From a checkpoint of a small mixture-of-experts model trained on Wikipedia.
Size: 12 layers, vocabulary 16384, 25.2M parameters.
Experts: 12 experts in each of 12 layers, 288 tanh GELU neurons an expert, 2 picks a token, a softmax router.
Below are experts of layer 3 (counted from 0) of a mixture-of-experts language model. Rows are named router (the router's row for the expert), up (a neuron's input weights, with its number), down (a neuron's output weights, with its number) and show model dimensions 0-223. Each number is 500 + 25 x the weight over its row's rms, rounded and kept within 0 to 999. Numbers have three digits each.
Before each expert's rows: "comes after" lists some tokens at least twice as common just before its tokens as in all text; "mostly gets" lists some tokens that are sent to it at least half of the time. This comes from a sample of Wikipedia text that the model never trained on. Tokens count by the router's weight.

# expert 11
comes after: " the", " a", " of", " and", "'s", " his"
mostly gets: " National", " Party", " University", " government", " Democratic", " public"
router:507508506500485503501509444528491478485502457541516474534558496521494564525502505505496501437488514551487476507494451492501516510513502543507467503516533532494507534504519524541478516487508500503504471528528436528518475506530498506524473454538558496533499502472496490509535500521494515473461511494491489523500449500491493506516474493505548497498503483507518488480476520514483548517460504512511513496529494543485510535491478511527483522494465486511494470481524541552492481491514489480514512500490501485473439502492485519479473559457468480498509501475458469513574504490553491536490462487483521526480493513532471538493522513486483494491464452464482455520488529497486462487508
up45:514493482465494504532452500528466496473497510509505519459537519502477509490529492470513513488515481472503488499532409511522473447491509504470494496500506490467534487504493484452503475482520507511472534472449537446478477504520525481559514468551477552508487487464483453467483522514499472532498551548466512487518546506475512496496511544531502471484516486506500493523498498510491456548485535483516518500512511541484466510466499482468520483511512510510473504496489484537507544500496506488542508505479504521512493509521471455511466501495509524510521541540522529488489491460554497494503541489493499473476517460494566476517496525482552489526460523512500511501489506465505487501539
down45:485524467504474481456487520466502446495499500526528482483522490531491513539467485496531456474513502437496469515552427514523487490509527503518449474468523500511493467526482474531489480482509514480482496506515540484503495495566472465535494519503522507500521502504426486493466512501526471505501511488466509450529491461493528478518493527497490475498530503498483494523497501554525539488507499520528512468512531514501468500475535506490490490491515504509507488486460500487480540510495494517511467504476515523528494533538505520523524535517552528486516545502548533501461500460488454479545479485513529525411512503505517498497518518509532509496497477533481513472530494484512474538523
up46:480498472481503522538513523517492522453526477521476490485512493457474452519509500485475453490501497513530521460493504507469496496491491503571504492515516530519479526480463473513484511491516494560478488531488493526518500527485513501520519466465457543514513501531529547485537534508504502530480543520478529547498509522536493484526477472459481519522479528484476474491463477505540514524561517527513503501525449527550517511503469518496486519529472515496529549511506475491486502510549446538488493505530521484472518500465516482481509511484475541475479498477493556495525501508532500530496490465489510501470504535508467497511548467487463501471527504479520543489485466447476516472532
down46:507474478502528476521553504494451501489479491507510531536482487506562550487492535522523501522524485530495497483482525480499468469530519539477482506485481507494529519528475498473542501472479496474453481557510493476501482495493450501493497502511505482465490508512500497512489458507535491490505494478505513556515522529493498487518467517518531536502525536532500482503484531520507509506472492480485512486480523534515517491499463488526488511524505513494482483481468536483472493514459497486479480466466445531451517494475447513482424487495532452494456454511499501476472552516529454457505500498497493531543485545516505521483477477501522482496527451463559534505483516553506516522493
up47:457504515538492464498500496541486531502506490492493476480476479503540549527505506521454521488483482493481511510453516509505517488475490546529501484518468540498532580497525525499503497481489546504503531494450528519547532480505497483543469476465465520550475453493558496474460463527488519494521536515489496488515500515502530496505462472472478494491479543444494566523490511513497494493509545521502520528507501545464514544472495523469544518482464522495494480469484459544532507503465499504482523481516529490460509521514492477550516519521487476464466492497526537474496506490502496476515505502482527487506476463515534526505504510520479531521499516482534528497507502514499504535454
down47:460497463530487468468470554467501495543572528490537546502560468512494497503513497506519501500503472494512464485529462542518464487521522522504498466517455443487469472504484492458478445527475524550518473443514517524497492520518506540491494505489491465502514495481472525509482515474533494488460492472463503486482475484503519512527469493470568508488517462505504520488501537545531492518489464502507470495494565503453516509504441480526461498454491506531506460470462490498491488455521484526478492533484499502487493522491502474517490528508484495511520501470473516517475498517499496490517501465482457526535493532486504531500460527499519482476506501492478517501512520508528486483481
up48:526489537524494489493462511532474508547511450498502522487491476421477518543502491506498480555504491472494459527527525527497513497502496494514490466497497503544520527508532544483528503458490480486505465491454489514501520474518539492521541519507485532511479473500488494503515491497480478498465498511505503452474450481507524534500503514483466504506500490531486501503492502468517494528504467463468522515478543524481502522465498488544479522517525509542518523501516422479451502467456500489489459505493496500480538512499455528455527460515506494514590495488504529467513485510525526448502537482504455483498475481480499492486501489499497449547473489492477466453504525497523503491505
down48:494491483480475481511499462510526494539445490487523516491444503469508489519573475572497503520499456500487521520438499516497480474524505511489517466494511526531544500520496497519484501519447474514502463516490474561493521510494536488509517507489500526546495507492522498503559496501509459462440496483512494516492499461472535490489482509495471489495488512497489552510485498512524440467489526510523478538489525521494472463502487471516518490516556478517515510481536541529472503496475532496540517486495463503517491532490473513491515503489530473543559545489449524524485494514495478481519480509492459519439507520456511509502497494504476478477543504511496462463524478517495489480494
up49:488490506477515460541479524478498517515514493479478455513471478510471486478512496460532470483498486479483510491476541556486488528519498525491472445504500487531537553529499522517499483500511499490480442505489534505514478515481502478485479483483496486520464462482511520463513498496496483460468520507487530501491502491489518504484521500560514493489487491492501497516503524499485539501492514527456508578510525495508528486422475451509505543529537494531516496500514515468508528525477471483477480491477522516480559496479551465514537494540496448498502507505508511466471531463500517401537524518520478497510496562488499504480482482480472499514527500526481488538501523505508545486481
down49:544462527472530524513532513504551452499499524447461527510480508502466448511537493499509494493474513515505526561479490500527491477508492487469513480511509511484494521496482487530488501461478475498467494465519522522515412517477481490518433497477470498499500497461447500511472494493530479574508512482473523487522476490469512499489486507507517504532492503488492530503517531515473517512550466497515502487544536514480498506461516520494475532431489450466503528542523533467482493519464488512501493495491458520486510495463476506491532515570504460509502522500478490484481526534498523469482530487524463471492455544469501488517498493515503520529485510467494502504486489514528524502511
up50:483460501518511519506517546515499521528476527510520510438473497531499482501529500517508506504467481463509527505476484509483491542490492528483508454532510521537498497498518519484501476517556530487492455469484548508481499448534465490501505504501471509489484464512516493498492547537490502524515501524495538463493488528561466465515521463498499497522496513471513501476491434537509461505526507510498453486440505484515478455480553482472502511517504546449503516527499472483489494502513462484503503493509509515545538495483525541495526491512544549507477514449514484521500513513505526493530528500482503489517469489473499471500446462527532494509533486512481498495505420462455505482498
down50:486516484508467503481476490510520543511426527521477504441481494517531451496489529529487500531501456466520513499437499494496528507497485519487545472532491510516476520535513524490502505504527513515524438481483525494527505463488483528525495536471458559529485474525487526518531533543481471513500533544534532434511520525538485520506493440512483505525489508459504504494495451527498453508513502490502477503474497459514494406509510457477501487518506518456488505490489500483477486478531466485533497538499523508526518492503509530498491504502537543519476503498500472498543519505489504504507493470485494494492496504492479498506465479547527494497514506475503499486489438476493483498464
up51:470519476536497514521493488513502498516528464477488450489484512544453533461505500472459502532531526516528546523493546481500471502508474448530499516481449527497491447505501490505543495479506527490472478479485540449507527500535498481505538479517488473504486507507529517494534440514481510494505481479495526506466524492492463546491493507528525495497474541488511522550508463539472475508508516485503507477444458528535479500482461512496488504463499517517450466508517511491497505528506544507474555531574499493481481508483507508496514481472508526488505484475498539481442534519526496467506499479510495483470472492515519484536502480476529496515482475437504512482520489465453489519500
down51:488472447462504446501465510450517431492499527510485558494503471527492502524531512464470528517488558503477497478502472449523540533542520450505487487495502518501503496535468458495445508509496492500481514516538488521486488548519468500481484498498541499510514485536451478499522497516524481507488482479529505524489520507551512482499492452484520509493506506477518540485507452517519514495486548495516525486502480490549527478487534479499503492527529481505517483517515483533484524496533542464520518511506470515484532500480510478486516413522464539499504488496444512505546512515474470514494490502497514484510522513474461453531508486466462482502524504514491508461500525508475522478488
up52:549529476536506495509495507505536489505480512482485490469544516512476536495476494500485476500521526494422493442535479527498491486508511498520535476532543535480464543511539489444534505542524501465500492463461495506479520464460500511490454511495481495555506482519554519489509484499541512470520472525464493463447594472493514487491502493504519480514520496513491556538473525515488499496513508473514520504448485500522458485511488462520487475519526490515522493512502456546502452469484484471490505486478488468489542481538490511544491498527464485520499478516508495496484497490476483518519479492472504536509493500474518507485517505492477526512526520535510492546535512497497466518488
down52:521457544522506527515505501517446490497513489479522484485501497515481428512512500485493499487486541491522493541485498491510448474500547505471484486507535510507488492450491484468460511488466484484463508520509474497531489510549516508511521519514464493499491526489486502506479527546529535500516481470476512521527502519509511512492527479508476518436539495510481506544464481520458462544506526547498512503496494492521553487458484497504583504493486492496453484463530489483469518508500475508523520495516476550516529461536513493546538525477501489507508522527492455555502495512480544468538522489491464456499491500522506549532503468480523489516488533512465525473482483535486492529513
up53:538505510516527509496518509491514467528493518490525490540497507490528524482529473479528545496460514511485492513529467539514475433462455502519519531489487487487480486520503506508501523482494479497516477555461502493455523495506513465493499500506510496487541485457502492491511483444481531472478490458546435514499543471504513511496541587521498494524526520547477513511503492489507521502464496560505481505508508535524512470515467504512542498470464512498512478490508523509458554509487494476496501471506506478499501477481453491510521512489452482506507501533469496523483501522529429557491526456486450510537520504511517499510507529493490539472493534457536510476528528492483511502497
down53:447508488493505471485480505498488453479432474505539517489508498505535475531508503492509487490487493542462485541499559475527515536519492491494509468502522456516519487531509488513510491540470496466505522458508512437509497479500469521535476509483454534508514493491508502487480523484509490527461533533492587462505525487546485535530513457509501523484530490431512481490519496512512450487453527475482468513489481495520507525531506468493477489488555509484484504545570493518532494442526463476479481533534542504536517505525505493486459547498472502527499516480492522480514521491509467503472494500506531488506519482513476475515486476497517484499514476487491532504520482491502502479496

# expert 4
comes after: " ", "20", "19", " (", "–", "18"
mostly gets: "06", "41", "09", "07", "59", "20"
router:519531462535512526515498474500542495456484455475541540523510518491494508522557486540502470511514500500484545504492500462525464474500488488483495516437501503478467481537487473484500496481502485473522494508500462491542541533463496528496490521510532477488533492470486511444513485485522520479496466471539513512520489487435521491481474497514483494501518520508479450431521523507478540515494460523515474457518502487455512476511460490480483458449499479490489457475519462455481479508514535491503515497516514533520477534538503522460503503504522558482495526475486478505484515518466524526533469492502508468461502501455496509491520470537496538472494469489522499508532521478525501500474
up9:524494500495490521532491528522488537476507493509516538534458556496445500508481529520462481492509489535488483510465488525539487516504513505521505502519500489455500485509564520496482499462530460501457493526533495490447536441532511476527520564535497533470529474510532549531525459508488510501443506494499474497449494459505486490492519457538459552498502515517530475505503523485500516493517504471500475501486489504488528499504483517538489504466476540493481509528510461509552535537462530546501497533532495521451484542543533519476504486453510513482510500507463488491489486491549481504501498480524477505485493543471508511497451475487502504526506498531507499494516491524479511512488
down9:458480489538450515496503511491507509532505497524499520499504481487519485515480505518535500542529516522508492494528462509500512498494506459508502464506529497496490507491468493565498505470535482518509503518486478512552529499537510495502491522518498476465525496506526508522483501439487476456496498436468488492498462516492490536529467508479449483509524491552535482475493535469496512490516482524525520453506521476498453474571517515516506499513486498474493503525494510516481473508512476491504534500462496495497468481487442449465435474534476472508484513479480516547521470535516505472526501505536487484498541509530522529480479527519479516497549453480512459459495461467512456542537
up10:549496517523484530495536557497500518499479467513524506530525494486510518481518533473533515483529502539497483501466521518480552475487501457486529493492484513414542469483518482553485503520503496502523521515475498531450521486515536494498511456560508481497502526515449503525506485519532472504560475526474498470533487518505521470494520492552482521497519473496498478502454463461507527510528490502530494526543520449484543457452492506507515519496481488514471524520483522468510512501480507505502497504513498485517506482552503486481463470485479520489512520483538474496463511523507499545469531455517502517500529467458465510483469499482447495533491474515467535528478494478512496501492
down10:461506491506536528523470489508519500509463527474466495471450511472441510511521482528555498488517498491524495512537510517486448492478500514490486476510518489487518476540523513487519506497522508488511488477515516495441499522525472502501426469510531456544531471503465516495481530535441511520529480502465550483547514508493505469496468525492514522528490487512472516526524500520499498461487522517476494484530566501460487506545510479477492492504483498488523500483473490567533547524496511498440492512430475524525505506481492507507552485510528502490514530501485510488529502513500537527524460484494475488490493526490535501535472504474486544529484511510545518454518510523490507531484
up11:495480509510510467516490524506506494521501495471478470477523503503473558535497524457494458467509520462500470511520548530509527496482502524496485531496492445539506486504430529507471500513502470505452527509508513526514463532497510512509504498526445503512468506491548500472506521516545498477514514479475494513481501522547554473543524505500502506510477494472522459536485498507509480451514453481486540542535534528570440505497511488476500519516512513472495498511484535482483501479495475505530539520516503460509494493522495491515498507500501537498484478476537472484484494501514512448469471482562482546506497532523535517482478451514497536551483503483515509482484482525523553470501
down11:540504514513506510459498456504492504463533483485486505495512496474508478480525491489500501495579560499495559559532536524531525478513499492481534488480473487504564457477479503496506523507484515495533511540477499490518511540500525514491490516499467525481495545491477459479506473461499525475500507520525514497491502524475550521499491459473505477540448494534509540522501494468496515500454502495480480501482522520516473478495497475460534480485494459454500519513517488512489498476533489486505475498495462490466491519513465511544494506505510457526469519472497511478508510503512492478484500450473473499532506492545514542529540584501520519498554532529466520462523503508494487479463
up12:527515518487443478497512499501520512476502519518499478477479501523525522497514506506508475430488557559496455515495505494504503530476510518529510503536479516479503520487498504543515526538514496473472547488502476490498525473493528516478466469503535526507526494481498513477516520493451574492539493485487499518503485490505496485501461497534480535468538520483504521590493496490467467484498478527531521512516496476488541515460506551461452489491562508466537509499468501505586501497507456537511496480509480500487459477541502510466528516523496471538514492504500527474496507460471508504518514526517476507501464506435509514506495506488529496494519509519489503479477506488506485513553
down12:480526505502498490534500511514493507459529502531542457524499485472500508523502530530494456513548499499453481507474454513494473477512479515496481479524498521453479503501510485552479462536507497546509516501531482503536467465437485508506517505555518545457505486471490499506469520499492462538477477443478460509496504508493504505511511459546474530492537511493504506472526447506496491489495500502499528485499511467487530457498490504494489487467497467532483489449484508550480506498488476470468496540536528477479505497517504522474511482517499474509469520475539464472467515490457491527461448517501509544483468532450472513499489510513472488516494514456447487500458494511475459498459
up13:499502499501494455528513484492535494532527516509511506480445479487485505525509519471491530468506491474507544490493493484472516531514527524460476465531509482513494517537493519473504516502463482521472511522504469494483489505559505506526489529533518495462500517526499523516524498516468479507464527508502480461472496495497482582532517552512492550542549514546568486513498483454530520518513513482503496525511475493535537516471510523475492471509491463507446481485476537479485499474488522536495495487519532504493475480468514490477484512470499524532538483446482492510501476504518478459503554503478448512498480534528504467515477494548538503544519571512480500495513499508480491452500
down13:494506489536506514484516524479504451498477464499492544534501498472499467504515505504525507493513461499543493511513465463522499522521490437512492461474510515532443499533502542510493512516494500472513517502487504510451510534473518535510515496502526553522473502506490491523501485482532485482520483425511501487495483508484487512505524500524431526485472480473448466507513532507511522524486536513469523523550555515526479494463479520534508484512533512473542494495499453499499465507529482520531501522526531470496500508483487497535532509518527498509452533484496459522442516467476464527458496509487479505479464504476511554553476541497505500492522469466511508470478471500470536536513
up14:506454505487477507477501535489499521492488459510501492538439520494479453537482488469508499484521511508517481536462494514477568526478500547552536487508478464489555538497496503499476493512495494517436478476492498476480502539536505492517493504498475506515504509539473486528540483495515508515506484498517464523479521512521497494463510543491498498543480498507502532518490470462528536544547451539469522548516545509457525523485524489516435539535504495493492520465500458489493468494480516507490481513478459473479517478515518509485528474520473516453503511498505454534517480512504512466466486473509492517509534531512513520533506477454503509500494482526530485433468523506492515488517
down14:521559532500483532491518510486505535531473493483521479475479498517467442507512523457497507520464519541477487491502509501472530510490513491490521493504473458506500507504516471534482522498517502500491472530499484522534487553490528503514476479517506519460439458493502533501524500479533487487474494494495512480481534540514440484543528519496527480536468484504503506450480545516505508439495483460526501511476476511475464488455539482474496513502518527476487480485526480496514488516526549535519474489520489513469432507491544507495543476521525512476448469488495515513526542503508449495503491481512570477491532498456516525515504463519473476512537502522485480502539514495532484460517
up15:470521487416459515507456515545446500488508527547481535506527526521485518489494536508505512502494489551466507486476493538466496491515488509462524527462512513468514509510481499494516480520497527523526519498493508508503508483449490487511478492459567462504514506557503496545451523493503493450501570527528518518508520507495473486534560474490491490497528538489479571499497497497465504477511503497518536471514473538511511524539458456473486508517507491509479520480509476531479506501481484503492503476511481501527501478496507499511426494476525515554491499534532549486483475499476512500502503485558483489471491492469512499474489477489534502471492501488529478514519509507528486472503
down15:521493497549502500521511536503529477487496530486520539488478504499515491472503482513495494498494501496464501528524489484509498496524516521499526497532534482494535497494470544539461516513484514482553490502501470510469504518511513522470507491450436509504491493484477492477508491484512506462432487473556505459464449488504470512506497469499502506500466479496525490479506499541492508508454520497495464478499462493467486503483528467500496492487500506487446452525494524476537492534517493499503508480520557518452479491469518480475521505518472493465490502496517474501557494550474513441476515521472465515524506527524526475527509509442465518512517516505526546515537491593455547494483
up16:543480481458482486466499509490512496473505498487487459500494492548489482481511472496489469480499543499477480457469470538476507457501511493541495562490529501494504482504488509472479506501476494594521477523507508487503433502499526505514438487507482504480529531498504486507492514525522509508529491440516512529501477498513483514496480502433491487512495516522502535496532522489501499508530500532528505495485510479527545519538487496503486512535517481469498479495509513519482482521473487510514482495473509463471453449516513489512495494515504473487537532509483471483514472545496465479503484453484513466524479507491481471501468474521438449461471446517506484442454495524486478552542
down16:468459498473467483493458491505522521464515540506462530518501444531503526511510480492483476541500503487478483476456498456508475501501495469504484509456461527473482505531489498546486458494453502488441510506505470489544545481516449519510491463460526499508504473475519555501526519549513489495517490511484480505516532512513496493522526514477529524519504499528504495521488471482508481518484523517451531465520496463521474537469514492503540500484480513484541544488510516513545533499471526515471502452477499489471539507485513523516498497493540509534493484543520495489522500524548491501513477528530462504488484478514502510520518458558468470518524497503478518509511486449518453501434
up17:517476483499502545510501486506537507448527483536501491487486485481499519482521481536436518553466544482522484535431502485498500480484487502506479455472509521496553508520504533512490538495528529538463480562530497513524530478494521509530475495499447525490516552483510497551462475480492504517500487492514470489501435451496494517504512497504492504455501492556509463510463510536495539532509447533530516492507495485510505490481497493526516494529497520513480487539506531504466523532507476507463516478523500526518492449523513502470480497468464463550492492487481522500493513481536508480530479514518495476501459524477517465459511485504543495470494477528502497491476527472502530512454
down17:465513498448499467487521500476477493482512516486465540445552559514524496492496538509521489511516480472485535484522541502480518529455489521500487499510528450494451513540443514513508480523462486522542464500490538483475530496496515515451468507443454475480458469541484483526481509506514502501516499475498510554513523547494532561458469502492490486507511483506515473503534513489516493451458464474460498520494491524496469511503505499490482482500517506517493468500538519483523501486494466489540497458494529501480557500486477467551486473553512505486469504501478517537494524488503477511480513486477509495468484530535542494536483500490479505485495519478495518473495496545490473477516

# expert 6
comes after: " ", " |", "19", "20", "|", "–"
mostly gets: "ha", "92", "76", "ff", "2", "72"
router:511537482516501518522505477522522504452478476482517540542519526466492494534552502518506459511508500515493551506505496469528480477520492502487496485437488503494476482532475492526494536478493480497518501538506464518549535553458490514461495531514534495484509481460496518470498499473529542519523468477552498496514505492448523474484474506510480505448518538514486484459516515522471531514511490529547493485513505467469498490506463489507504479451521492496491459501506450420491488501506546481492517524498495536536457541540485514468506539500517499493474520510476492497504512501466529497522491506492525477436494483453499516489527489515504521464479450493538511506540529479510499509469
up9:501488501563486518498478515494504476547495524485472478489544510500529490508452524495479494497510471507520430528491442514516541505487515469513508508531489503506485478498552473498523511522490530526446508528496506540518495501493509490518527472501474518512455480524481522489476489474528472502515511498474431481485425482497509549493526542553480481469511479476516458515497486484460495524498503490500450517512473466476536515447491480467502471526483511493467464521498495480475541568478480497520510506456506526502499498509489504525472477503505479495486504529526493471517544507580496481503509539491470567524486504498454522488528493515471498478505511515519514521502493512513498505514
down9:496472469531493486540489494524529519467504522467457502481479525483496473522506558484490550465512522528505467484573496492477490524480492513517517502511487495508486528484510487442488482520487511486516494479494536504503493508476521504479500539524518499536485513486517496539519493515488498469540504446499475546491531512471527482498539501552485529516515447508475478520443476539535523493507515502519485524526503503484488432485506498472499532521491492543494470469517499463468470494571457537496510499505460515515483487496493498557484511509522508519467507479521485465504493497467490483465486548524482479511498491499504535503505455518474457485542469492513504579511516517525501539530
up10:526483501558533511446509468511534512479507480536506509495484535499487504516516459494517496525553485528500465491510524519484519491486507483490509531541484442509511501497519541507495511498519478541480495508521489438485500470546470505509494518524498478533505483500523495484509566517533514534523551524528497481453475509487513505494469503503490498505477498493522531550480482432511470498528501481480477502513508542486500557458495498543499542526461461468448486486485504505496496565482500513498474478494473496538513483457519530451505484489540523458507472459498496534481514542497478534504486466534489512544467492475513488487470505500494513522507474535502486482434505518502501494501
down10:486520486541492518490523492517434497537489488454497520508438446478499511472534511488476531480504546469518487499533513520471504488512481510477487495475518500501510533497479511528486479477479527510494491492483471457474495494498523484458502499476517485522503473543519523478486507505497489511481481523487485484494496495452480463559481526460477481492530463441500491535517467523511483509501493496542457532496497440518540473485481523498462483510519511540466452510505483488508502487502508511503524533526499521485481470518481496453525504505508491494493511528527463552526510502493509485511494524474449469485492535528531449460440524511523497456527495465559509525504573490510514517471
up11:526497507519498459485504525469488510538496454480451572487513474507474510515517510462507516517476531501473498499470538556492579498526496500519537477475517553486471510525474464473490453483483521535494497490476472445467516504489469499474522476581506492476488452506532512474515488484462516453494497467497502509492519491510513487497518471511515507466514458521503512509485520523509554524481475532517498497544512516503461452518482503509432486514485492533493524504505527501499519493478500541528528493492491491489508495486504493514512482504448471502522502511510485524494519487511463522463509507506453460482526530539499469512548504482478456500490514502475500485471530468501482449510
down11:533495474467541447508513448548526472495536510504482515527523502452500502526534542497459487501521431520534512491481516521527493542521514485543492490508519519504503512485498520542503505506516482513487532505491509480489452503533499509515458512502491476542501515524519545450515518468469484483473508478496501493513513514516489513449534483479526486519492531484466491518517524562497466488507524507477487514470505533519512529503473452505488520465485480493491462509454527519495499485487480477507516513495539468460494523495545472466524517497501479505466500547479517518488547550474464493503519528560543470458496531502505520488563501500483499464457481445500511511493489515504478520510
up12:499491522517493536508495519458485540504511488506468504512517502421523526515541485480483510501546520495475491509491498462516520473476492517478477527495527510482512453515499508485530479532479509491510520548482536480488533455502521468511492456556552489482523486521509449517499486485514472503488527520508467522487479507499496480502520520485502469474545473503479487513444443495536506499500531526489501515498477462540507462504488516475497524492495460487511510512530512525478509514472499553459536509524491508505521458464514524466469499481506484496518426555522529504484512511524509536495488443504494516542527522480485485557496484503473459555474510533500528511523507485469472544484
down12:466513491506494475492449488519517481527463526533498478491494470501509546454534504537549524461509460523539530557530495508468553523515512451521522512488504507524517510525520524564503504531475525491542507487500494486496505498528551480512486501500498501527498521497476508530480502506516478492535517493468486479478508503474485476492540550490498519477550499459496453517508551513528479493519506522513521506480500527506514498526506496523465474491505541515483448459484496493482526521486520495489471508484491481472509519526523476534560526528496517504514522497494531451462454510510548492505491542448537518517482529514474491495514553511492476518498518484493505497530444473508466439499
up13:528436500456447474497544467526468504509545487506495481537482488469510519497442519532540490499494511531489528503498468533465506497495485493514513496501528495487512461463516541514462514509513490523507530500479496466459458540517465520527520528504494487499493510501508514504504446455508477505500518478541502528525516494501499481501478511496514514473464521530502533511499494539510482501482498508533498521535560508493510532502491520493482495530490513487486479484452502524521517536562511489462510490519521489482514485523517494520527469488500469475517508512557519500491485498481520456559499491538532502450534483500500561481508472481493496520476417539478530498477498552499532454515
down13:523500510509499470542486487442486457515524474481451517477444530497498505499516515494505513481507487483513482509488532467571484486482462477554499438537499473499525499474484467519451488515486490499509523506455521512503510543508479509521477510466499533529501505499549473535522507450481474489507492522494494485483448514523456554546455467509524478471495498445484527476515482497531476470503515502503497554508469499539487505515494513457508475520534494502527452458471511500520504451497512510499508495463518508484518515476500461509541542544525504435464502514524490507514517506475542506486486474529501506475542492509511545486498490505530501484468495532505488494510483508503487532503
up14:474452504484482497477511452492498528511494515525522494502520527484482511522531482491496497498520494548519450477491475572504535495477520446513497475503502505477481523506503514501503528512521489506481485493532487505519512492511506525543514492522449517495548550534452489518482457489502494513481530505480437514477480488492538492492532497509519519510514512503482537514505522505529550509529483471519458495500531469496500493463463539501424528529464584464488536510475516522473491537483456498545470550524481470492483491485551495510504514491543511506499511513475541473491451567500492547515500497538513506523531493474505497496501494476494486477480493495541502510507495491512488528481
down14:485495539478486536518470496489493492516503513493524515493493481515477524482526527503522493511475481459492512470503502527476532483490480504521492500483499448507494478498499498513521478550483480481481478476515493535517519511504483514525512489492499473473506416534463453526529490509502516519532588511517523476466471508486528466482490490537520503504509514447463491499514506533520515521491449500424494499513494438485524509502514483502471520441489499554459517507481477498496546535516461475505479502528533504507489474534445544457488518528465505507493514546533486518492517488555517508477513566500493481497525486542494487540536510491537485497480493484518488481470519495476489523511
up15:511477540492527485471494524495554453554499477497504503474466491522500490475516496513468540484467495489479457490498557477507496500510491502501505494493491478458469523504495505520474493517485512524485451471525519487485463556497547497480533469505515453521532509498483470539482490484484542528517546521506476508481499492531477526505515518515515523488488506516506494502499449502528503485464520483490504497518503475500488567428502477490508478488466514493518473501517482510534490525454465498519493510508512530527480461508522488597495541518477474491455469554533481528486507518519499477520518474441447535494488521530496468511541506510491481513507514503484483536494481546530480486522
down15:506501475502457500474514489513504522445498551489512543485487530516473454500489518461499509497505481502534463491540511458523498529496499451478475543541526505497472506479499493494504507540552522478530446527515516538461490491452509487522524470508480518495481483542505513503507523532497510517529520541488526500522539486496479502492496529505504480494518496488486511496523501506502536503460565483548517515496511416502489515481461480502494498468489472486513487490524523527558514473503443574467481465481474517470500512501499477524523529501499468510523499522494479548520496514524495519528544512457519497518495493545476540506488525477557515542515534518490481501498516504524479477508
up16:529504531466493497488516501505504510521496514487479465531536487471467518495529504491509543498475492511477489484454499538517475515484511499499502520526508504494491511530564508470500510465510486551538496483487510514532505508486467537532481497492474515464527451507513485488515521517528487482496519457507479504522488442504494527479512506504551514530495569506473467523498521496490548507505490482536495499492506502503491472517474504492448539524474521495508536524490517472487539548503462521555502501517520456531533464530462474507533511517538539469504512500474510536532495500493487528521568501535517466487494484567473491547489460461483466460479520487522492468499509558521479508533
down16:533531516480499511513509480530532468524495545515490508474528462536476507504458485452534530453507497503510513494511526472525454469522525501470540540545498535500525488504484488522521528501507493497508527494484445550498514518474543529482490505427531505503475478508519470535555530484465527500540465484511465515454489519501514497502479534475495478490518502521503528479547497447521492492440507496505489511488459552514561480480497510463518523489479486472481527502475545495514482489498518508505473491487505470542491473457466497475483469491473494489483537512513508504513498519498495471491520519502488463518469525524489508514547488501454476521492537489506481523490506525513524539445
up17:521500477495521524461492534531495504513470534513510482464482514507499498400517542530514483502508477504461500477473476494493446496498484468544551512482470526514537506507532486480492464514496517508489507475514527480465505515490486456478506507499487503511493501481537502502532502499492476468476509479501502498537516487467478513496500550476477531530475545504491550519520470477492459536516482493505517510466520490578507451522476496426517490540513474514518455497500501482510475548502522555540516492484540534501532544491508491526496511511456528515516509503528484506537515500540489476464511494535499487496459489521519465457501466491490480513507504520522497516499498472491449479532
down17:487542478510460548505501524464500513535508514504516460495514501477509529526494528528485471500540524486525507502518468484535496485520478488507506485436480490492525501528495571544491516458534484459467532466446527552492490504499514499484494492492500546520486499526510502499485517478528522478508456496491454501494468484461519513522474506477431516492455513468490511500486516461490492512473518513450520498514517497504483460471496494532508505495497475520445513531521509501468492508519522527491516508476534549514553534445520505502497476482477497503508476516539479550468487510487557502529501533483508529519525449468497493459493422517502495473526508510455506508514495501497485504497